Below are experts of layer 5 (counted from 0) of a mixture-of-experts language model. Rows are named router (the router's row for the expert), down (a neuron's output weights, with its number) and show model dimensions 0-63. Each number is 128 + 32 x the weight over its row's rms, rounded and kept within 0 to 255.
Before each expert's rows: a language model's description of what the expert responds to. This comes from a sample of Wikipedia text that the model never trained on.

# expert 0
What it handles: Line breaks, periods, closing brackets and heading markers, plus auxiliary verbs after the subject, such as was, is, has, had.
router [125 120 123 138 128 133 147  97  72  89 147 141 137 113 101 155 117 132 124 117 163 116  37 193 140 102 111  98 126 161 136 109 141 124 139 130 124  82 106 123 129 149 112  75 131  77 141 118 111  95 161 135 151 172 111 125 128 117 132 170 183 123 130  77]
down0 [ 88 138 113 174 110 125  86 116 143 121 104 121 141 147 205 150 155 135 151 193  71 114  93 125 153  97 163 134 124 151 129  99 140 112 114 120 182  80 164  99 130  95 113 157 107  92 127 207 134 173 148 116 159 134 169 137 135 216 168 139  54 169 113 137]
down1 [ 72 183  86  93 138 161 148 106 120  88 134 169 110 166  90 135 135 142 134 129  82 144 149 156  75 139 122 117 114  82  84 127 145  65  92 132 148 144 199 100  87 115 149  88 138 177 140 154 162 140 190  88 124  84 106  96 130 182  95  80 141 179 101  81]
down2 [123  68 104 123  99 115 143 172 160 124 125 137 148 161 177 138 133 101 121  89 132 174  78  68 130 141 144 162 156  97 113  73 142 101  79  79 115 103 151 109 136  73 131 146 150  76 163  92 133  95 101 116 111 134 135 160  80 112  87 160 131 128 187 145]
down3 [ 87 127 130  99  82  74 176 108 154 175 118 130 161 136 134  64 122  86 114 129 124  71 112 151 137 120 172 140 224 124 113 120 113 139 119  86 151 154  78  78 109 168 109 124  66 105 108  53 114  89 101 139 146 153 158 130  46 148 130 106 165 110 114 123]
down4 [129 140 150 107 121 107 149 161 125 140 124 115 171 108 142 111 165 115 113 118  95 109 115 146  97 121 106 113 101 136 139  78 129 116 140 142 138  88 168 119 108 131 134 165 104 118 144 163 104 127 163  72  70 159 166 129 127 130 136 110 146 165 117 161]
down5 [174 103 151 106 151 183 179 115 123  59 115  88  75 196 118 130  69  99 126 118 181 161 147 182 131 167 118 196 132 130 122  99 107 127 151 198 148 173 141 204 119 179 142  97 119 163 111 151 149 204 127 149  94 109 146 139 123 108 172 128  99  80  97 137]
down6 [ 87 192 124 126 148 131  78 164 174 134 190  79  97 168 133  82 156 186  85 128 100 175 139 175  82  94 139  80 101 129 128 143  95 207 128 102 128 112 143 112 154 138 139 141 125  95 129 157 129 197 118  84  88 100  89 152 130 103 128 116  70  95 130  94]
down7 [115 103 166 138 113  80 176  97 188 113  56 101 123  70  75 108  94 148 136  80 151 105 129 169 103 113 112  50 159 147 138 138 174 125 104 145 106 152 116  85 149 170 146 132 120 100  86 157 163  54 116 143 135 119 101  92 116 125 164 138  80  99 142 143]
down8 [155 105 124 162 107  84 127 124 184 211 116 160 146  91 119 146  53 151 122 160 105 103 122 158  83 127 134 105 127 171 201 160 149  84 105  88 144 114 125  90 108 156  90 209 160 132 142 117 154 153 149 156 169 146 153 180 108 188  88 166 111 128 171 123]
down9 [120  52 193 116 120 126 178 144 141 125 131 117 152  51 117 127 171 128 175 102 145  75 174 156 179  72 158 115  66 121 240 163 106  69 190  88 140 118 163  84 193 148 159  96 118 104 137 177 147 147  94 171 126 103 186 198  98 176  84  81 163 159  71  41]
down10 [110 188 147 204 116 112 149 115 115 161 131 115 145 105 138 152 120  98 109 159 135 115  94 108 173 200 104 169 104 158 102 118 121  77 116 185  94 115  93 129 163 226 124 150 109  92 113 162 136 144 140 125 154 199  95 111 121 118 196 145 123 140 182 136]
down11 [175 111 117 143  78 118 143  73 192 108 150 147 133 171  89 172 153 105 125  77 129 110 120 152 129 105  85 133  78  98 115 136 178 170  96  82 115  79 161 108 118 115 152 134 140 110 143  89 120 172 125 141 139 147 108 128 140 159 160 146 122  89 117  51]
down12 [121 141 183 136 153 131  97 139 154 180 121 127 127 118 154 180 103 145 111 153 151 128 125 111  87 141 144 124 122 127 140 129  79 187 104 130 173 117 105  92 142 109 164 130 110 158  85 142 156 171  87 124 104 170 127  61 204 105 200 147 117 176 100 111]
down13 [175 105 149 139 139 182 166 160 117 129 174  59 127 210 151  96  92 114 141  82  63 151 148 123 155 126  86 144 120  93 105 160 139  85 122 125 139  24 130 143 141  85 137 122 113 156 148 171 141 136 164 110 153 130 166 183 156 135 139  93 112 122 136 120]
down14 [ 83 211  61  89 104 129 102 133 144 128  75 159 158 148 131 146  68 146 125 108 121 108 114 120 139 144  93 104  99 139 135 150 127 166 158 164 139 114 112 122 150 115 119 161 122 168 150 129 142 147 118 110 166  96 127 150 133  81 202 188 161 106 118 112]
down15 [178 151 142 152 141  89 136 105 121 132 162 100 184  95 167 159 164 194 166  66 121 163 104 128 138 106 185 139 165 135 168 158 141 123 110 136  85 106 135 167  55 132 135 112  78 143  96 162 145 156 133 120 154 110 162  94  98 138 104 128 125 144 160 134]
down16 [159 143 139 126 150 101 120 132 131 115  93 123  67 117  78 147 151 119  84 107 207 113 108 111 110 151 114 138 163 108  98 137  92  95 159 103  75 170 163 156 174 122 107 122  77 141 139 100 122 179 113 107  85 116 100 138 163 121 104  78 101 176 139 150]
down17 [156 128 109 186  63  95 101 113  45 104 133 105 128 167  90 160 129 144 160 179 138 126  99 128 134 116  95 132 108 106 112 104  98 115  81 108  84 177 100 146 136  91 174 159 219 168 119 113 136 119 215 174 132  95 148  97 188 159  76 100 158  53 130 166]
down18 [117 127 100  69 123 112  85 132 116 146 118 197 165 152  93 120  69 121 157  94 102 102  93 118 112 132  79 115 122 109  70  97 145  90  94 117 132 144 182 121 121 149 165 101 156 126 165 114 117 183 129 121 167 154 159 102 142 147 112 112 168 132 151 127]
down19 [ 72 138 104 219 181 129 105 113 106  71 128 164 174  97 162  96  56  54  90 141  93  89  55 138 108 187 125 104 146  94  84  67  99  75 112  78  73 156 153 156 144 115 133  89 156 148  27  94 104 135 124 123 105 142 130 147 118 112 156 119 110 122 188 130]
down20 [ 93 193 126 139 120 119 140 151 157 137  93  64 116  88 101 136 125 155  98 125 167  82 108 163  97 128 138 110 128 130  86 191 130  94 124 178 106 143 143 154 130 106 130 135 110  71  93 151 120 110 120 145 130 137 143 158  92 163 123 119 156 154  69 162]
down21 [112 211 172 105 147 128 138 159  41 107  85 124 129 151  78  74 154 114 134 101 105  84 140 161 152 102 101 116 136  90 132 119 102 144 158 122 113 111 148 128  50 128 159 139 137  58 179 111 133 172 145 138 134 138 132 160 152 122  79 108 136  97 103 156]
down22 [ 97 115 108 198 131 158  90 128 159 117 165 144  74 109  88 137 122  62 164 166 121  83 128  98 118 141 115 180 143 162  96 146 170  96 126 154 153 114 116 178 103 127 134  76 144  64 209 182 169 134  98 121 206 156 107 132 133 143 113 135 110 177  67 123]
down23 [155 144 118 127  93  98 158 135  70 163  99 157 103 151 159 114 164 101 164  58  60 171 127  99 180 149 105  99 134 139 143 118 165 124 149  66 131 100 150 119  55 126 182 181 107  65 106 159 124 134 179 177  84 125 120  64 185 157 146  81 156  95 117 110]
down24 [149 139 122 126 109 143 186 128  87 137 145 128 169 174 147 166 160 150  95 142 141 178  85  81 136  92 165 150 134  79 110  93  78 183  89 138 107 136 100 162 140  86 105 106  90 157  88  90 168 152  63 116 160 193 148  53 104 158  88 172 129 160 108 184]
down25 [169  68 118  97 137 135 122 131 142 117 178 100 114  72 137 133 112 120 124 122 137 140 136 180 129 155 109 108  91 129 110 125 127 165 179 113 150 130  86 141  30 120 145 137 129  54 166  82 188 119   0 111  81 138 123 107 187 137 144 108  97 114 129  92]

# expert 3
What it handles: Final pieces and suffixes completing a word, and head nouns closing a name or phrase, such as -s, -ation, districts, Hospital, Cup.
router [137 136 141 115 109 112 149  76 227  94 104 134 129 153 129 126 104 122 114 155 124 162 135  15  82 149 152 154 178 133 133 152 119 139 116 127 141 122 146 152 120 133 158 243 154 122 123 127 148 118  92 139 128  46 123 132 114 128 137  87  29 138 117  93]
down0 [179  93 151 176 164 155 164 108 118 106 144 107 103 113  70 120 139 109 144 142 130 163 111 117 142 122 104 166 172 150 137 103 137 135  70 146 117 125 188 125 145 143 141 178  92  67 125 131  98 136 116 149 181 147  78 187 141 121 107 151 137 199 103 167]
down1 [138 116 152 102  74 113 116 164 197 120  69 153  91  92 190 156 167 163 158 123 166 140 148 166 134  87 142 141 163 164 207 152 101 135 135 131 151 182 164 139  83  88 101 105  98 161 139  81 154 159 134 156 116  86 149 166 143 166 136 124 143  91 159  90]
down2 [ 83 161  87 121 141 112 136 114 107 142  90 131 126 131 193 104  99 159 175 118  90 175 175 133 154  97 139 123 155 126 100 147 139 176 183 109 160 115 112 106 114 167 128 164  92 124 138 103 125 146 120 145 183  58 160 105 125  46 131 148 113 121 150 121]
down3 [168 105 170  84 118 152 106  92 151 117  92 122 110 158 163 108 139 159 130  90 157 123 103 142 159 121  95 139 135 187 101 122 178 144 141 174 147 124 154 105  90 141  71 140 127 107  48 117  93 112 134 124 144 160 173 114  79  95 124 130 144 162 121 149]
down4 [107 125 105 152 145 153 124  78 114 156 155 175 105 149 113 133 185 139 134 130 167 100 169  81 119 135 124 129  64 126 151 134 109 157 137 153 136 189  58 103 140 183 100 162 106 154 101 145 131 157 184 195  86 134 116 101  88 138 177 152 159 159  80 103]
down5 [177 214 127 141 136 132 115 141  91 162 174  98 159  73 144  96 129 126 101  84 170 172 104 174 142  77  71 103  93  88 113 107 118 154 170 115 105 109 101 113  71 147 126 144 120  93 103 173 135 149 168 127 112 160 163 160 139  86 125 117  84  78 116  77]
down6 [159 148 127 202 139 137 113 144 126 139 131 121  82 168 123 179 112 153 127 144 165 103 106  94 153 122 134 100 118 128  30 118  93 107 129  88  99 131 101 129  96 152 159 113 128 140 160  95 203 172 120 174 107 150  66 132  98 163 106  84  91 111 164 101]
down7 [128 120 129 102 136  82 154 126  97 101 195  95 179 123  77 143  79 138 140 155 113 158 128 125 142 121  98 109  97 175 126 105 128  54 148 107 150 143 123 166 139 143 203 174 160 131 116  64 149 138  79  92 114 115 109 148 181 102 138 128  71  86 117 154]
down8 [215 157 117 103 209 160 125 109 137 135 156 144  98 148 142  99 126  80 143 145 114 146 133 144 145 134 141 159  78 100  73 103 117 126 128  99 166 140 161  93 167 111 175 136 148  71 119 121 140 146 125 143 101 161 117 174  76 173 129 218  97  96 109 101]
down9 [114 125 137 128 132  87 111 186 138 138 177 125 140  70 227 133  85 137  76 100 147 160 157 191 190 159 123 134 130 138 135 109  51 130 142 114 147 123 100 128 105  86 161 122 106 126 107  93 117 120 115  82  86 117 156  90 160 112  85 160 176 123 144 128]
down10 [120 134 114 166 226 162 177  71  87 132 156 150 123 115 138 210 165 111 127 205 197 115 137 119 139  96 209 137  74 152 100 198  78 146 160 127 130 122 146 194 148 166 116 101 147  86  86 148 169 183 134 119 101  74 153 132  94 157  91 144 123 120  60 165]
down11 [106 157  89 150 141 115  93 131 157 160 154 202 160 103 113 102 134 152 182 143  99 124 168  80 133 161 146 211 106  95 167 150 137  49 153 133 137 110 110  78 132 136 165 119 148 129 115 100 129 164 115 145  95  94 127 187  77  93 153 174 163 106 110 131]
down12 [105 104 109 170  83  96 146 160 111 155  92 122 116 120 152 117  83 176 123 131  87 142 117  77 119 175 112 119 123  95 171 122 138 123 111 107 102 129 148 139 121 103 113 113 123 148  96  94 124 138 139 148 174 132 164 115 136 136 143 154 167 168 118 120]
down13 [152 115 150  61 111  66 176 129 138 119  80 102 121 155 137  66 167 135 183 173 132 130 142 140 110 136 107 110 170 138 181 110 120 123 118  92  94 130 110 103 110  71  80 107 104 140 147 144  99 143 163 167 141 174 135 136 181  89 155  95  71 127  49 142]
down14 [184  75  91 131  93 160 155 112 129 133 170 198 128  69 125 117  89 106 161 106 177 163  81 105 124 173 168 149 108 103 118  90 108 152 151 124 126 106 168 125 109 134 106 109 144 104 143 117 163 117  61 115 185 160 120 115  88 135 139 124  48 129 123  90]
down15 [ 67 178 196  86 127 157  99 121 118 175 147 136 140 144  70  61 123 107 134 147 122 112 119 180  82 134  71 161 124  83 127 148 132 132 147  86 130 111 125 141  84 137 164 128 146 146 117  98 142 120 131 144  84 114 136 145 128 209 200 109 133 131 148 145]
down16 [ 72 135 119  97 157 104 123 160  94 154 162  82 107  76 134 113 136 106 141  90 160 151 139  92 144  91 141 185 180 115 143  67 148 121 111 102 159 132 153  55 133 147  91  94 106  85 171 127 144 156 180 169 104 174 105  70 153 116 111 154 114 161 153 219]
down17 [160  95 160 113  78  98 160 147 155 151  94  57 153 130  92 136 132 112 228 126  71  72 147  91 143  66 181 143 153 148 143 143 145 142  96  78 149 156 190 101 117 100  71  73 117 149 126 108 154  77 109 169 103  86 140 122 122 120 149 114 135 127 102 104]
down18 [107  93 191 130  77 103 148 116 146  98  59 112  98  87 135 113 123 147 109 108 122 142 152 162  42  91 148 128 203 121 134 170 141 124 120 118 132 132 162 117 170 171 123 109 190 119 151 121  88 172  95 120 135  90 119 122 161 150 121 119 136  84 143 105]
down19 [163  96 130  99 167 121 145 142 105 132 124 103 107  82 137 163 146 182 116 123 129 157 123 121 103 149 136  91 140 127 178 103 130  88 118  96 120 162  99  53 102 124 100 136 123  83 137 127 112 134 146 106 113 125 112 111 184 127 136 135 107 147  59 135]
down20 [171 171 153 142 137 169 158 157  59  79 125 195 167 154 124 153 111 159 132 149 116 136 174  96 130 135 119 153 108 164 111 108 106 134 178 176 131 111 127 115 162 154 143 126  91 109 111 125  92 155 168 113 161  92 176 113 118  50 105 108 159  69 114 164]
down21 [149 116 162 118 158 151 145  63 118 149 188 133  94 171  76 130 137 131 126  79 142 129 142 158 149 163  75 102 145 133 154 109 146 111 114  61 122 131 124  89 165 137 104 194 172  89 112 183 126 109  60 185 113 111 150 155  60 114 214 208 132 113  89 146]
down22 [182 135 121 106  95 143  75  86 164 183 111 159  87 168 127 105 181 148 140 146 141 142 129 141 139 134 190 149  84 164 136 137 122 119 100 141 105 108  95 141 105 117 113  17 152 167 181 113 115 142 145 149 142 121 128 141  87 122 138 118  84 162  68  82]
down23 [154 101 111 157 157 128  76 190  93 157 137 197 141  98 144 164 119 132 144 141  83 155 130 125 116 126 118 160 107 109  82 195 144 131 133 171 105 149 129  93  74 159 168 173 124 146  65 137 144  64 137 149 141 153 154  70  99 100  93  89 137 150  77 132]
down24 [104 105 137  86 125 122 107 110 104 171 170 125 149 104 135 143 168  87 127  82 137 170 100 129 126 146 103 175 102 115 149  90 124 176 141 155  63  69 197 139 118 117 128  89 127 163 124 110  75 175 178 137  98 143 122  72  96 143 255 155 166 172 122 132]
down25 [ 93  91 133 135 105 125 176 128 117  70  82 121 137 117 198 135 108 132  99  93 141  87 137  79 104 105  77 169 134 105 128 197 117 134 118 112  91 148 105  78  80 173 102 134 173 111 179 149  86 140  98 102  96 117 116 180 157 129  88 129  75 116 179 140]

# expert 1
What it handles: Articles, conjunctions, prepositions, commas and table pipes that link phrases, such as the, and, with, from, between.
router [ 71 100 134 132 120 118  70 161 194 169  87 142 110 114 143  56 166 119 168 143 124 146 169 132 138 108 102  23 109 114 127 130 150 112 127 127 112  50 154 135 146 113 119 106 105 117 107 191 105 204  81 132 106 128 103 103 127 108 109 148 160 116 128 181]
down0 [126 124 156 161 143 109 128 130 141 138 135  84  78 104 142 157 115  97 111 172 107 112  84 112 108  82 113 171 147 126 149 107 135 153 150 153  78  59 147 147 144 117 126 162  77  61 112 126 122 141 151 147 163 191  93 124 196 126 128 118 130 138 128 145]
down1 [164 182 111 133 124  91 127 121 116 192 127  84 129 124  65  93 185 141 187 135 131 173  79  94 136 134 171  84 185  97  85  44 155  82  83 114 129 117 173  99 161 132 156 113  77 153 144 118  61  82 153  81 150 153 111 178 143  91  93 122 135 158 164  57]
down2 [150  58 139 103 106 142 166 200 136 101  77 133 131 148  85 135 209 126 201 118 149 181  99  91 120 145 124  82 115 188 175 101 133 140 135  99  78 111 102  85 165 139 100 154 165 153 135 149 156 122 141 122 113 129  95 159  91 159 128 110 151 129 131 150]
down3 [132 105 141 137 145  57 114 126  89 142 163 167 134 100  62 187 131 135  88 103  44 171 103 155  87 159 130 169  69 150 100  62 151  94 170  87 143 128 110 106 162 164 137 163 108 127 155 159  94  87 117  71  80 143  90  90 142 159 114  79 146 104  94 122]
down4 [142 130 105  96 146 141  68 142 133 105  73 127 117 146 148  66 149 128  94 132  93  43 103 196 114 169 120 144 114 155 114 148  66 126  89 189 172 120 117 135 136 118  68 109 143 122 107 120 102 204  93 114 179 122 168 136 123 109 160 124  76 102  82 137]
down5 [137 123  61  61 120 186 173 112 143 155 111  91 146  91 112 156 121 128  62 110  85 123  91 153  89 159 119  73 110 104 135  83 109  88 108 202 160  56 126 124 126 120 146 160 147 120 107 180 167 115 137 173 121 139 143  95  80 179 141 100 133 141  89 169]
down6 [ 91 137 109 126 111  99 188  71 118 108 141 128 111 144 142 155 143  59 103 127  48 189 145  99 162 100 182 139 135 115 139 152 135 125 104 116 100 135 130 129 106  82 118 174 163 129 136 174 137  81  76 113 166 170 158 124 122 120 153 103  79 106 108 109]
down7 [117 127 149 205 181 176 150 134 141 114 161 166 116 149 108 142  94 157 143 131 109 184  99 108 121 154 126 102  70  52  74  58 115 109 130 124 112 114 145 170 187 123 102 155 122 144  62 160 120  89 173 165 122 117 163 164 107  67 144 113 119 104 165  97]
down8 [140 180 117 140 131 155 136  81 176 139 159 179 111 171  82 126  91  90 146 122 125 108  91 163 145  99 140 121 110 178 162 139 133 101 123 108 142 168 137 121 146  89 102 144  46 104 146  57 100 160  63 151 174 204 111 142 111 130 115 162 114 163  57  69]
down9 [111 128  65 162 151 178 186  64 140 128 128 198 132  86 135  84  70 167 119 132 125 142 169  87 141 151  73 142 159 130  42  95  67 117 170  85 188 146 143 114  46 182  83 162 181 136 148 106 159 105 162  67 102 152  79 100  61 133  98 125 147  84 153 122]
down10 [ 83 119 101 199 128 123 112 147 172  90 114 154  98 121 202  94 120 139 119 146 131 131 164 135 148 114 165 160 122  87 105 162 115 115  92 123  90 206 176 134 133 130 113  86  95 167 129  92 126  96 108 120 108 128  83 137  91  97 102  90 144 136 116 110]
down11 [ 98 169 149 162 125 107 124 185 110  93 122 156 103  63 124 175 191 164 109 153 119 109 153 149 163 109 119 171 139 120  58 202 150 115  75 135 183 126 150 142 168  87 138 101 177  85 130  71 101 134 136 124 161 147  72 128 117  80 114 112 138 177 113 108]
down12 [111 129 137 152 153 116  92 147  83  84 114  77 113 161 125 204 118 121 118 139 114  97  91 139  98  86 171 124 137 100  95 117 102 186 135  86 156 159 157 150  71 159  44 176  64 133 132  92 139 180 104 126 147  83 127 132  48 113 100 104 137 182 116 148]
down13 [203 137 174 178 159 149 116 127  94 144 146 204 174 143  93 124 135 205 114 117 151 117 157 111 158 122 103 180  96  90 167 127 112 116 177 120 151  82 170 129 161 168 132 140  94 124  92 165 198 136 127 163 129 101 178 160  92 194  91 158 152 139  83 136]
down14 [106 174  83 106 127 220  72  66  91 143 255  72  92 156 178 108 216 155 168 107 104 112 134 130 134 161 172 161 143 155  80 167 159 142 125 134 148 136  90  68 101 133 135 151  81  78 148 138 115 126  90 102 122 129 119 106  87 111 109 144 170 125 139  99]
down15 [101  97 111 134 145 114 119 113 131 155 137 134  73 124 115  63 116 125 116 134  82  88  97  91 131 158  92 118 163 107 174 137 135  96 132  83 105 107 132 140 168  93 147  70 157 128 103 108 193 123 203 113 122  76 115 105 160 132 197 128  96  99 149 175]
down16 [178  91 111 150  98 110 164 199 126 181 156 127 192 130 110 113 112 120 143 161 145 152 116 119  82 114 149 170 162  76 131 127 105  95 124 168 132  87 136 118 106 161  84 122 182 177 121 137 138 148 155 119 145 179 123 128 114 179 122 154 155 190 130 141]
down17 [123 147  91 140 143 179 151 146 146  99 153 213  95 135 146 142  60 126  81 146 122 131  95 100 155 151 140 136 113 195 141 159 117 143 123  89  81 125 117 106 117 110 100 102 117 173 117 128 159  82 111 125 105  85  74 129 164 115  99 108 136 174 131 132]
down18 [ 67  58 118  82 155 185 107 123 130 160 145  92 177 130 144  37 137  73  89 126 127 119 192 105 161 144 122 118 144 138 122 120 150 110 144 106  66 118 119 102  91 116 144 103 157 157 111 131 139  59 111 147 110 123 153  98 120 138 137 147 173 175 139 137]
down19 [ 93 186 159 122 123  68  49  85 180 135  59 228 147 117 121 113 139 114  86 152  98 100 134 116 150 119 139 174 154 147  64 187  68 154  94 131 150  73  86 115 149 113  90 146 105 122 164 192 164 104 118 124 113  73 115  50  97  80 117 129 100 204 144 123]
down20 [113 110  44 118 147 107 143 110 108  57 183 101 151  73 148 148 149 185  93  93 177 118  90 159 125 164  75  98 135 176 117 151 129  89 154 137 119 114 139 154 145 152 171 133  81  81  90 101 106  96 158 117 128 123  71 164 127  72 144  96  89 109 148  97]
down21 [117 105 142 117 166 163 156  93  96 127 170 134  89  95 134 157 139 113  63 126 119 154  63 100  92 129 154 183 133 110  75 139 125 142 117  94 139  87 106  86 171 154 119 164 139  97  95 119 172 175 115 145 158  89 131 144 209 108 127 109 147 118 170 197]
down22 [120 158 110  46 122 168 135 121 150 112 104 158 145  92 149  87 134  86  90 176 157 146 181 152  97 188 107 126 131 146  71 128 146 202 146 129 140  86 128 126 169 165 146  85 151  64 161 139  86 134 145 115 170 130  96 113 101 167 141 134 134 152  97 117]
down23 [ 93 121 145  94 103  39 117 121 169 148 108 166 158 144  89  79 150 147 127 122 135 118 177 136 110 119 239 141 149 104 134  67 132 122 123  54 128 156 159 136 123 114 108 157 106 106  90  87  88  90 114 133 113 119 155  97  84 123 155 101 120 125  63 123]
down24 [154  84  39 156 166 144 166 103 112 140  76 115 124 157 156 108  63 184 117 117 130 137 170 138 114 122 184 193 178 115 183 183 139 102 100 102 186 149  64  81 108 166 102 107 116 148  84 100 180 152 148 163 169 112  96 142 158 131 109 175 146 196 183 123]
down25 [120 104 135  61 163 119 122 147  94 133 128  64  52 157 148  58 144 145 118  81 166  81 126 152 135  76  97 201 168 144 201 206 143 110 174 121 111 158 155 137 155 138 156 163  84 107  88 104  83 153 121 152  98  93  99 124 158 128 104 118 101 156 111 167]

# expert 2
What it handles: First pieces of content words and numbers opening a phrase after the, a pipe or a colon, such as New, St, two, 10, Lab.
router [142 138 121 126 165 149 116 160  44 241 155  94 116 138 162 137 148 140 128 101  69  87 142 132 150 199 122 152 106  59 110 123 111 135 127 129 130 178 120 106 124 114 138 104 120 255 133 117 174 144 151 102 114  94 174 139 140 159 148 107  90 132 143 220]
down0 [126 125 121 129 159 134 146  73 170  97 128 119 161 146 106 151 118 112 107 147 134 142 100  84 128  69 180 186 109  61 120 141 136 125 112 155 126  87  86 100 134 121 166 135 110 107 154 143 152 118  83 132 136 136  97 128 140 130  91 171  94 123 107 153]
down1 [ 98 141  99 126 168 125 103 135 117 128 171 123  75  94  87 169 153 165 148 106  91 126 165 179 161  47 118  76 139  81  96  95  97 170 152 123 153  67 150  81 154 104  88 153  94 112 111 135 124 107 175 169 100 117 109 117  71 159 157 121 178 150  96 154]
down2 [115 127 123 175  99 141 152 142  85 151  90 150  97 159 100 115  93 128 103 111 100 100  98 119 146 102  90 156 130 129 152 161  84 124 135 108 125 108 135 170 125 157 100 149  58  61 120 159  82 107 140 106 111 158 108 192 140  92 145 200 176 144  96 104]
down3 [ 97 151 117 172 150 164 128 158 141 135  61  81 111 123 114 104 144 153 148 146  86 145 173 152 149 134  72  86 147 183 128 129  91 138 136  93 143 149 113 151 138  99 175 198  84 137  98 108 172 155 104 139 203 151 147  89  51  81 105 105 133  94 158 171]
down4 [169 103 201  80 119  61 117 150 132 116  80  95 118 127 121 109 118 123 124  82 120 109 157 138 177 113 141 108 139 142 171 118  93 134 165 191 126  89 111 102 135  71 140 135 160 154 125 165 170 151 166  86  64 169  99  55 119 169 124 135  79 134 140 146]
down5 [121 121 120 196 202 161 105 133 116 146 132 116  99 122 181 149  85 149 114 117 106  70 132 108 123 195  93  65  71 104  88 154 121 145 156 122 120 141 112 170 110  75 131  75 134 174  85  88 118 116 109 126  78 135 142  99 132 197 133 108  92 145 101  80]
down6 [159 181 148 156 158 106 194 125 130  80 112 104 145 108 171 113 205 184 129  68 114 133 121 173  94  94  83  76 142 122  90  81 168  86 113 125 108  94 128 115  93 121  64  89 155 139 135 111 164  63  61 144 130 102  97 137 179 115  55  71 166 136 142  52]
down7 [121 181 169 156  61 134 161 122  99 115 106 169 149 138 140 125 152 162 135 148 108 144 130 146  95 123 105 132 148 137 133 137  38 159 136 159 122 106 149 130 141 131 172 124 157 151 158 150 126 126 130 102 110 117 159  70 160 178 118 116 101 113  99 108]
down8 [162  88 177 176 121  95 108  77 116 150 127 106 111 148 174 132 129 134 176 136 150 151 117  57 108 176 141 110 105 125 180 200 126  92  60 128 126  35  29 102 120 127 136 120 119 111 108  84 152 106 135 167 114 103 114  84 128 110 106 159 154  63 157 161]
down9 [142 168 103 100 185 106 158 139 153 131 122 159 142 132 123  99 142 199 133 134  82  76 139 130 120 126 149 150 177 122 102 118 171 128 133 119 158 120 151 130 148  94 196 166 147 117 143 121 166 135  84 127 125 153  65  61 167 125 127 131 173 121 111 131]
down10 [ 80 166 154  96 140 167 182 106  96 146 151 135 124 162  84 149 137 121 121 161 144 154 102 128 167  82 175 111 155  67 118 175 131 109 157 152 172 194 158 142  93  94 157  95  92  55  74 112 127 123  99 164  80  74 151 109 125 141 154 156 152 130 146 175]
down11 [117  77 132  40 150 118 156 104 164 104 152 148 156 145 128 121 132 126 148 146 164  67 106 139  98 149 102 175 112 114 151 123  61 120  85 132 148 109 115 121 138  93 122 164  94 143 104 114 138 186 142 152 116 162 140 145 175 143  89 124 118 128 113 170]
down12 [ 97 168 147 121 145 122 179 183 110 154 137 139 120 168 122 170 103 128 142 146  87 142  87 130 139  59 110 155  75 173 156 163 178 136 127 170 113 148 115 166 128 100 118  83 167 159  81 129 191 134 125 138 179  68 119 150 115 102 138 114 117  45 172 152]
down13 [209 129  71 120 118 146 149 103 119  91 133 140 163 131 129  58 104 154  92 181 102 114 171  51 106  64 152 112  66 163 149 172 142 101 124  88  97 142 148 159 116 170 141 159 140 147 164 128  88 184  85 169 153 105  82 114 110 161 150 193 103 165 175 115]
down14 [118  66 119 144 122  70 123 121 141 145 174 140 133 105  98 145 163 181 160 129  93 152  89 166 148 136  72 159 151 104 142  80  82 100  55 140 159  93  82 163  71  79 210 172 146  97  95  86 154 116  89 100 112  91  99 136 127 136 131  78 130 107 149 105]
down15 [ 85 161  75 158 163 186 138  74 140 141 133  93 112  92 154 170 149 142  85 188 101  80  88 138 154 118 136 110 158 119  61 112 141 119 162 137 101 128 131 164  98 158 100 153 142 111 137 148  85 156 141  90 151 126 151 127  87 139 124 101 135 155 123  88]
down16 [123 151 125 108 140  83 111 113 158 139 138  59 119 102 133 154  69 127 102 140 157 139  99  97 147 157 153 165 162 115 113 111 102 166 138 135 144  80 163 104 132  91 126 107  85 128 137 151 143 193  94 117 120 134 115  65 141 150 132 103  95  77 111 154]
down17 [149 122  98  66 128  58 108 104 151 117 116 115 123 116 134 125 107  78  70 119 115 164 161 145 172 106 110 118 138  99 109 132 150 128 149 144 190 124 155 166  95 107 125 203  94 123 155 105  81 151 100 156  89 213 160 148 101  69 133 150 169 158 114 117]
down18 [133 126  62 137 138 160 151  97 104 111 100 113  87  83 162 201  93 132 137 103 124 114 178 154  70  99 150 125  43  85 102 163 176 150 135  99 138 100 133  73 141  87 177 132 218 136 165 176  67 173 125 120 150 105 131  80 146 125 180 182 136 112 181 137]
down19 [133 120 139 141 116 113 146 151 153 186 111 128 132 147  82 122 108 121 165 161 164 147 159 133 104 117 160 124 128 130 121 164 156 185 172  84  97 153 150 111 141  72 141  75  80 148  96 147 115 125 139  96 126  82 128 112 166  81 168 120 122  72 184 149]
down20 [104  73 160  99  73 154 168 143  75 107 158  95  89 134  85 170 123 112 124 119 109 148 144 113 152  81  71 125 100 123 166 116  79 113 143 162 132 114  94 114 133 131 123 107  98 145 136  89 124 132 117  90  99 130 156 171 145 128 119 114 137 127 148 143]
down21 [120 133 109 134 102  88 175 128 136 182 135  71 117 135 120 149 125 126 184 105  91 190  99  99 111 133 129  99 123 124 147  98 121 154 229 175 114 144  97 121 168 126 117 130 104 126 128 142 167 110 159  44  57 125 115 147  98 100 146 145 143 135 113 168]
down22 [134 124 139  99  82 181 170 142 108  66 110 118 135 117 125  89 142 126  71 104 138 146 153  98 158 160  88 116 194 132 117 112  86 205 125 147 127 148 101 104 126  98 103 123 126 120  84  75 176 140 108 135 101 119 154 118  71 121  90 146 100 119 114  68]
down23 [ 92 104  88 146 121 154 113 119  78  92 122 129 141 125 129 131 171 115 152 154 127 130 168 141 151 128 162 154 192 138 116  75  47 166 124  48 151 124 190 177  61 111 147 114 119 178 141 103 103  96 164 125 108 174 131 153 131 171 124 111  97  64 168  97]
down24 [ 62 101 120 109 107  91  56 112 122 108 157  94 117 167  95 111 106 136 127 103 124  91 131  97 120 135 123 155 138 122 172 129 106 160 120 124 153 127 111  86 133 158 117 143 144 102  84 164 154 172 168 160  64 133 129 114 102 118 181 141 158 187 113 113]
down25 [ 74 123  82 175 148 145 144 106 138 132  97 112 134  84 122 141 142 103 120 123 152 149 140 157 142  71 199  77 135  74 119 138 129 170 150 148 134 135 135 127 125 102 131 158 149 173 122  99  98 163 166 104 113 127 145 154 166  92 158  75 173 175 102 155]